{"n_layer": 8, "d_model": 384, "n_experts": 8, "experts_per_token": 1, "d_expert": 240, "d_shared_expert": 0, "activation": "swiglu", "moe_layers": [0, 1, 2, 3, 4, 5, 6, 7], "router_score": "softmax", "normalize_top_k": false, "routed_scale": 1.0, "balance_loss": 0.00298, "balance_bias": true, "router_z_loss": 0.0001, "init_std_router": 0.00932, "lr_router": 0.000749, "n_head": 3, "n_kv_head": 1, "head_dim": 128, "vocab_size": 8192, "norm": "rmsnorm", "norm_place": "pre", "norm_eps": 1e-05, "positions": "rope", "rope_base": 10000.0, "rope_fraction": 1.0, "qk_norm": false, "attn_scale": 0.0884, "tie_embeddings": false, "parallel_block": false, "init": "normal", "init_std_qkv": 0.0164, "init_std_o": 0.00411, "init_std_up": 0.0164, "init_std_down": 0.00411, "init_out_by_depth": true, "optimizer": "soap_variant", "lr": 0.00217, "beta1": 0.95, "beta2": 0.95, "weight_decay": 0.19, "lr_head": 0.00388, "grad_clip": 1.0, "warmup_steps": 200, "schedule": "cos", "final_lr_fraction": 0.0, "batch_tokens": 65536, "seq_len": 1024, "doc_mask": true, "train_tokens": 249100000, "steps": 3801, "dataset": "wikipedia_en"}
Below are experts of layer 3 (counted from 0) of a mixture-of-experts language model. Rows are named router (the router's row for the expert), gate (a neuron's input weights, with its number), up (a neuron's input weights, with its number), down (a neuron's output weights, with its number) and show model dimensions 0-127. Each number is 500 + 50 x the weight over its row's rms, rounded and kept within 0 to 999. Numbers have three digits each.
Before each expert's rows: "gets" lists some tokens that make up at least twice as much of what it gets as of all text; "raises" lists some tokens whose logits its average output raises strongly, later layers aside. This comes from a sample of Wikipedia text that the model never trained on. Tokens count by the router's weight.

# expert 2
gets: ". ", "- ", "\n\n", "| ", "a ", "\n"
raises: "| ", "==", "As ", "In ", "The ", "== "
router:611432383538548448459483579474516647505544476478446503490483509551619520581502417500516534596424411500474551439497560514538552473472463522453551540601479462449580524570523491487445482556564473488439578532536413499602420470427529507528435488462552477409449539565445503468488552512538513470491486500492386555497445479520515505497505554543543450522523516448516519489563513480530487416502
gate0:539550429463481498544413583561517496469573522532478511383519573443442517510467458534486514496474439475582591557498479479515445465552431594481485538551545490513456491541570534449500489551660465554559538473581546501462564471533425379554442505473524468486485504465480528608540540521552440569515529559516506486563571510485497444503445525503540503471556587511642485562421492532537502437486
up0:552515397479466560517369509475483482467583487475450583431549605456463509471524449519522544475470438469548568481407477427499429468532411564445473497509510553510538487531565474463483431522589466533531537457621544532467571519497466474639384478514541440470551522487452613524568527477533396511482473547480449497575587545454558479461452514452542482508476538470539555513446520499554539439481
down0:555523472472576475579492434413456434438592414592461421380574438494527563487544539542502430504534545564554526545558462543404483456544525488508518373470492518540522527446465446471505579434517389496520535373490515509461425512521599448568498477516574472604542419441421556494577461463536418490475540442496583504497558508502565495418598413521537568458440380477520531489449499430450584519501

# expert 6
gets: "i", "s", "e", "a", "u", "y"
raises: "-", ".", ". ", "os", ", ", "et"
router:545511545547540495473563540534540520510516491548452450424544428494512570495535506542503459593458438582493477483443517558537541496602540560605524505474389551495587548528447512449447473553465516498517522488428483506532551536542503388441493517457535511439505442522517497432495558507547475419467544490486396579518513566504559419449523553473482496465506553506456501546517459478495499504551
gate35:484542497472530494553530589474482554590496477541554451518539545453573417537537496617413508428545610514448561411433546530478566412503395493547511428518571448523619531407567457485534514510419403572613542564465567477521596508507449464483422480496501438478527524498544522486467549585448599473475558460489487589484452513605461472549530478496541446497556452520471483473562529545549460496469
up35:548530464512466474448464511485525530527512512315486559428454470571462504498424469466501432519529445404617425533525452463431506562502516487496483570546519564545415547565507466484392479483511625527496392531530514462500506475477582487528553548550528466462538542501431560549549453484611495494637491517507482553502508471475541505473445504470533500508545531535447546548487558437576472458475
down35:490589482505460467449555494355429468534497469557624497470494561423392423494528446494332479451424504433485524535494560552526558546466514392423401553500439437489562575548511456464500487464612391534420534551524516529409549467485451413536440540458440456419367535501493568497508565451398445459448474501534468520490456553478507522412393421466465484473535459432538520514604414503499508477577

# expert 1
gets: ") ", " ", "1 ", "0 ", "2 ", "3 "
raises: "(", "and ", "of "
router:579485515500523497497485602499512486430415559482408436530555509572542534573549548495498470542482541460536478415482608524454442431490488489459539613502431479470520507548448490472377480493527426506481523531485468562523507412516485418433538378417615517362460491533523444512482574586455452443420523465484551583425569487485527522503501484471510508522468549510543469597536525539480499384565
gate0:404451599514486426500456407431530526501512408461448555459475470474516510444675480481520488480578466539531379474429485461502536500508494532405432619493515444548493482460514501528441492487487459524445484507568554590404471474496482582560510537507517472485492520448455555491552460501476448381606490484528546549457404415576515529473478491464435385517500557493427417559416546476480533448472
up0:529469450561549477492456514544496530435475512440502436432529527464543463466491469515547492512462487507501570504454547409490455511478466491508499575424458581583538509512591509513467575473447404536522459551545483593615523574514513500538470423496566504564563470473563549459524488427579501598485548522518410505466414499548536457540597531488563496419513500565497539476504423546500534541508
down0:532433449460524513433524471504458437497382525482462503486544580578468495515516473488459423515431555513536577518510562494498428494444520529544494539510477457526509570444549503489440498514605591471501438589460551545420433464491466484552460600602556489441387432504482501542512467503466455480529520439565564376499492427584424541485481432398416466492488561433452631408548515542530536428487

# expert 3
gets: ", ", ".", "-", "–", "; ", "("
raises: "\n", "\n\n", "h", "|", "the ", "("
router:540566519523552495446499494444484555564447463532570418510520489521382599504520471477470522487414429571458419512546453566552518431571518529606530521535419400472415539504595516455523495613486487427484585518404454502514484569500594474480502555537547562513414500449497507437511499486513403562442525536532497512558475553465589508390589407488512503456494523513515478457535453391566516458577
gate27:491514466530399449490602450575436547485503463503474462489533583550430485469451435612479500488492491497490500533486525551560419485544480476420510378620523545438435492519565438464555466563628448508444535370453471527490516433508514442460499508564502490566500559561506524483500534584553502454500512470482405546416502492517464451465560471490538566537518492421421471559522478550467477529443
up27:479517503547433435463452423519502452507489453474441433513499611470433441425449462584471476528469489544493490496550458548552417530533521506446482480532469509485406448497526443444506473563557399564472562432476502477491506392506431462514469469570469503526439631479464517502488535554522480504531577498514471533431483549583448491404476489479564521511485547435371468520441480487490514503513
down27:530537563499500515528470545536633527507404499505500563568466543465520563565505522587589460556450444577529444521557419536593471496488472388536463419483509573491430494515382531464507433559480530481496493482515582531444462529564558502500654462450460509507576541435468521468445507443569577483454495507459487471509552518498446551475571518460476539448504505519507507468459497531496422510464